Weights of a small mixture-of-experts language model, trained from scratch on English Wikipedia.
Size: 12 layers, width 256, vocabulary 8192, 62.4M parameters.
Experts: a softmax router, a shared expert of 128 neurons.
Training: a variant of SOAP for the experts, 314M tokens, 4786 steps.
Below are experts of layer 4 (counted from 0) of a mixture-of-experts language model. Rows are named router (the router's row for the expert) and show model dimensions 0-255. Each number is 128 + 24 x the weight over its row's rms, rounded and kept within 0 to 255. Numbers have three digits each.
After each expert's rows: "comes before" lists some tokens at least twice as common just after its tokens as in all text; "gets" lists some tokens that make up at least twice as much of what it gets as of all text. This comes from a sample of Wikipedia text that the model never trained on. Tokens count by the router's weight.

# expert 1
router:137101098125144146141137112174128117125074102126141145099155098162122092160162113155155133150148171166142144126140101159074075098115131140157124138111129117129150081135156124150138140147118124152084120128139184193129063123131135135111118144108108112151140141154151118139138134143097102165135125157139153150158166147107125133095136125095116133089155170093128097164089092120147156161109163123140183094159098123134134121129137165141119125154140099146095124102153119101104142070139104105135142137123153092129115128170115101072139119134147116123124144090119124123122162090138144131143126147130169140133163105116145100137131139120136161128140138149108112133147116113110170091192147188127107130112124115092178144116159131124129114101119151122168172116138140125129152136118093
comes before: ",", ".", " of", " in", " and", " to"
gets: "s", "e", "es", "ers", " people", " number"

# expert 15
router:152149102129112114182129103127125123135094154132156112134148133152127133115105136155143170146130123109098127136133129118084131160127099100114082121097121172133144120124141159139171092155104177113095179143069109141117097120080142059107088145108117167124141148148134115180110090124134126149130120101103127172164097080138127134120105145133135108137140145110147123090169130144140123119121135128145135146139148105113123121141149110124115112127064135118102113117150123125148142174164093112153120136182128119142156131150096153135131148097121050153127132147156169111134137115098148139138173163117132129159149140101156120115141129123193088163149146143143135101110153161150079145100129119118094093132114072145118138126154127126138119159140096165130146101114127109104137097084119
comes before: "9", "8", "7", "6", " of", "5"
gets: " a", "9", " an", " it", " one", "8"

# expert 23
router:078162109122117172113118115130125102115130155148090126150128183104126120074125110129145110122129117134132113055137122096128123134109135087097072150091130139095177151101129119096116148152124117091117123134168155092145157135116105139127103129144153151124115128108133155150160162131138141154133121163120146130162163125139148123161132119107136157122139141133112162100153097116148109101111121174111109154158172120107179115110124129102096120109134145146108148128136125109094098083144143124114119145128127129129168130103133113133122077126114099163142130104095105123172127108111136084156208153088142162135103084134123147118161122146108134128112131100134114162126110109093129143151135145171121137143184091100147136078111145114160135133098105142093097119090119110069117077105108
comes before: " the", " a", " an", " been", " his", " not"
gets: " and", " was", " is", " with", " as", " for"

# expert 17
router:158173093108094099170172155140134147100162142177136122110171100144154103130173125112109121155120103130170125159136111154095146144157130127136145152132091138123141132122133155099116111136127170100134091057146105103152141117100125141120138174159172115150098146095130120100116098086103130141136106151150117152134181123145121136137131107153136117130115085136159101164143076109128182103094117134131111113144126121188120114104149155128102113111130120123123106102188116110122144116135121095133145172130109156152092135140136103095099106138123114141136102101143130101115080167127134123114125151105134170185124117099156114106138140160112144126105084134122129121140171140109133171117128124125140099123118119085098140119161110175139123119147175148153058132112085136140130128116135
comes before: "0", "1", "2", "9", "4", "5"
gets: "0", "2", "1", "9", "\"", "8"

# expert 28
router:118124126161116127111134112129153190150145161080147134119074134138130125112155109146127117110152140127147154185158100148126133100123144141098136122149108106104101077109130132115100121158135141101138102123170114144149133109123096149115114158115132147167144138152118119161086165141129098152085098094165113125129132105126125132131107123092136116156146131118120128133117120157138121111118112118150128127128094111139121139134137122205130074160089107132072096130124126158114126146104136080109086161107074185128168083112144113128160136107108145104071123146114112143152165139155112120088126121120139128143162127124131131110104124159122118068137109133100114124135092213127120117153099093160125130133139117155109135122101097147108180132106094129128074109166161118101143091147129
comes before: "\n", " ", "==", "9", " ==", "See"
gets: "==", "===", " In", "In", " =", " =="

# expert 25
router:107096130107150092133119152095155126125120110113089148149131136122111107108144081148112084139095119134121116143102148099109126130118162139132068111118131117160126126146120097134174132135087118142142138134144105120073147109149143084066157105140113120139101088112166109077126117116107105127157129153122118156120123113126137110143083139077094152099171118152118122122128094183107124128128135109134085091133102132130119122095139123068116136106185148131113148123125159135162130113152074171131132136093155145114084117089123173124131085149160155139119156106129095093082121128143141120142102147137141106127101128178161176127129094120135123123132170134158126135196110138176119128107101129141110135176134103126118168140161122161164125148147144147137089096125092123126132129124106
comes before: " the", " and", " he", " to", " but", " which"
gets: ",", " to", "ly", " that", ";", " but"

# expert 0
router:137147165152123106121154097118121119156136104118123091096107156137108133089134098099116122158103115189143128145120156133121125103108112111148181131129098158103121151142091157151141123177128074110103104102153151106122128109168161183108110122162135167149129148161148131134100147133133162150152071144166121139123168097133127126116157118148130144149122112112114125169157148161133111105129132122139150144111129149109108122101105141130151106101140116089141132156141151107102144136117110130128152086074080141113087132094148150143165136157117142148096129100099121184123092112108071146123107114129139106119145132165109132108114170143149121152110129138095150081130149115119111134148107176135075151117097125178121135143129080129198095144116114115121147143105147097129104114073143
comes before: "\n", " The", " In", " He", " It", " This"
gets: ".", "–", "0", "th", ").", " It"

# expert 19
router:073176130114093135194142118083142154118135134111139139091130115139136149137122113116149160123144132126150118119105149111142129129142117073132136156109169127122147093119112096152165115133173127180149109096115168118126133138131092115105142144130155160073138147112077157120173130126110159147148131110142115145130130108144138129158114105145136135113160117081127124116129129101132120125139116153116168166175092121112090124125154151124144165152100130104153117103124100146171148105177151101156081163147118087130131162148106154107091132150125125134130122093140112118066153135104112172123162172106135131096123126176142096169130136113107157110124199110166128073150153119130109159084113131095128123087119139156101109140134140160121101136133130093135128150143162132107110152153124
comes before: "9", "0", "8", "5", "4", "–"
gets: "1", "2", "3", "4", "S", "6"

# expert 11
router:145139093106097098134145140173082072098101139114086097123094116149147108127126102133143123143134157131139160149144154117141133089127135100099174184150112150101113129147119138105117100113099104105133173089115131105130172126167106122141143099134093086147073119112114112128123115141155159058106175154143113130096123118118113117171125124124095164135118167166155189170101174133152121146136126149101099115135147149078115145115120123099161119139171148162158124152129127121138132137149111117115138102128135115118109110097136121136109078079095125141109112122097115105097126138160115130153118118145142125159098099117097131143098151107142082155128083136143121120131123108131132115121121127132096126147111137112136097119076172138078120125109155136149090104085111139166157158133156
comes before: ",", " (", "'", " and", ";", " was"
gets: "a", "o", "i", "e", "ia", "ta"

# expert 21
router:142134146129113168140089120170083125141131107138106115138106138103144164115101133136105136140136108153142156129119128103146152164137140099138171154104123121121147131107123149101135118134129115121082106107135100110142126122123121088177127121157118115134116161088155105173129120135104191140121097123132119154106139128177148141145136107154119115117120128138099134088154106141173120113092104098097142164151125181115139165095160139119140105142147160113143111082110116132131165145141123116174085099112126136133132129148146141133122147122095147131119154125132125087123120151137195121128094140141117133047147160203109113145149141127119107134136105131177141138183120154106149198111142113142149105075145156082149149158160135135117139184144134156114149126094112116123149107093179
comes before: " |", "0", "–", ")", ",", "%"
gets: "0", "5", "6", "7", "4", "3"

# expert 7
router:116138124084151149123115121136133131116148127119139118127131161140159089111148127135102140120159126112179156116173115112139096133127158152066142108134143131155114092135090094106123129131092141112124148077167141105191130122136124166103103149117118136139139105149103137123120105127172129122094129125135136129074098078160093145098164122108058097162116094145146108143102110086162104148134112161131075107120114098135113172141156116156088129130150121101114137136132137152106146154112127109134118137128156093133175113111132188113152113136132145121133124147133113114112151075127152160112108155083107107139130110153140180141091128076131157153117145171126116133078138112083155133140133141114177129106128122127113102137141120140152117086124120100106118127095102123091117156197138
comes before: "\n", "|", "-", "==", "The", "==="
gets: "\n", "|", " |", " Year", " Notes", " Title"

# expert 4
router:124150160138126136159166137155150134136079159105100101164105087132136124104121114163163137121130091108141129154134172104113179096177159123142152124089130152162108139132125110135099147113127159140121141111114127117140122099128130152115103167163078166152119102197137130079115170100145123146148109102145149162123080138115133117131119111109109116083096128183148123126107141132133098141107102154142101144105151133194119127134172179142131140103111121104143131141118142113115135097153140128136143121118135153141129159136090099134147107160168141123116153158129142130143085124117107096158166094129097134120138081090137139131149138112149103145162112127084096140163108098136082095109126133160136147188141131127138101156125140135097141114144134141142117200082113109148137144096108
comes before: "-", ":", " \"", " •", " The", " A"
gets: ":", "-", "\n", "|", " The", " –"

# expert 27
router:126123122109110102174100113171102144136150115137124149089163157091123149100170119114133130138132121168105136098098113091158110098103084107135136092136140073127099104170126153119178077146137091113132117099129132140115149077124127123122108126129097125161119135119091115120145168158141091167154122129124116134121103146124120057125140126116141128153111133095148134119140110132163128157136098170145127180142145125121123094093161115097153128121166128150159141129099132110108164104117094134178141118133115149087127149136099128136162127165128114054152103130104109093112116048116125114117152135176116122136122121120101090176145125102112167142150129142122114087163116122095154147128118133111103106131150181119140156145119117113178140162130105122139147160138136110125079139138140
comes before: " |", ".", ";", ")", ",", ":"
gets: "0", "3", "4", "5", "%", "2"

# expert 14
router:104112083108113137125192113182091107135160111147144122111117124125091141153121121119122101115111169177138103128167133188136116111109129125128148175143104129146113097147113156122117112095084112125144112127123137113148139147130156129101117131166118094113154110107131100104128134145099107126108146100116158163152146096161133082129157154123105120142131140121174101145073165120167121158117139135163116108071118160111134115115152111144082114132090113103095114126128095102146128126147139140131135097172155140076119109150107146135107120095127161119132130154091114109127106114119158114157133135148150114104146057136130114170136151125117119115188145132092149164117140127157118167168126139169067146128113147100162147136132121155069137105154140122145096117119132122145096128077093
comes before: "s", " of", ",", ".", " in", " and"
gets: "'", "ation", "s", "al", "ment", "ity"

# expert 16
router:118160099140142185100106114159128092088136111157150153131147150097123120152173143151121100137132126163128106114117119127118126117139116103143130106122121140153143123122175118095140158152127129127120148158146110096146180138144109149124139132124099112124144112139127149105130164148109106152078111091122131113149129166126171150094053146139083099121107128134148150125088159089128140119119132153173147104143144129133154123107155108133136108140140182118095139175094113096104117102148139135090127146117137095139157125099121172194065100149135155177178094087116147141140155147097114064123164104123111108096134138154124138133096118139142142151150129131128093159136140138096126121141148167140131073126108104112128119127133133127141158128120115129125097068132111155176142132103074
comes before: " the", " a", " his", " by", " in", " their"
gets: " of", " in", " on", "ed", " at", " for"

# expert 9
router:113127121141130129123172172132104115131131099164143112121079152137133123174092091140062097132121163103154089093111157088185100136159098148138176138115147167098085110164134134124117139152145089133090158141121132151166165138111116130129146113139143121120178111122096113150126136101137144136081074119132151130132118140136146127131111138140114134166122138118118141150085146147133117121084118070162114126124134109146110123135096082107133128150167158126164125134131126093133138126105146100118160129142144126101175113151145112163110093148178097153142134125132162088155111101110114127084121154098124149145115120162155141135170118113137126107129155084152115094146144100126129066114117167176185098124141134140124118142115125123161130103144157136123097177139094134118151094136139
comes before: "1", "2", " |", "3", "0", "4"
gets: " ", " (", "\n", " in", "(", " place"

# expert 3
router:096123165137122122135130181112159126080105115141110143144130116154110145131116128121130136129163147110150078111132127080105105138155146117139140144082130073134120128126116126136130121085116121134088158134116127121130172129082102092095118140153118129121103102159108143093164114148092116148117104149140106136151128175114150125110136130100101102117133112126150129142168102124108116149106098157102114133123117189172134088099112138122113147132195110134131099109119127123129146111124158134089101111104136109148174165114201158143158128223154122153129108126116103143134129111118109152137146138146140113163113125126124154171165108138134155096109115127151133115131155070123153128132109080175161127121121157158143129124105130099181100063107151138106104086109115138124097135142133
comes before: " ", "\n", " —", " +", " W", " N"
gets: " |", ";", "|", " –", " /", "N"

# expert 31
router:150170112107143137105180155143116124122119116068135138131122144155108128128169125115120140124110096084147144140127150132124076148087132116114163132119135120121105104130138109139159083184138116141128149143134120124163128150153143153140106102136145126163177136141115119154120110116113158128155138144145083117121093063133102142122128162180159122114098118140078115151129124078136114177154072147136137147114124094139134115099128147157162117147093098115128094089169142120130136119117083160091124129147132151162162144171140116140130136158097135160158152121121119125137107126129097137169139177114117118105129104158120161109191113166118128105125160101166139148150122137141139122085097113149202101137096121109104128129183126128121112109112177102138148153144147146119157164108128
comes before: " |", "\n", ")", "O", "E", "L"
gets: ")", "N", "M", "T", "R", "D"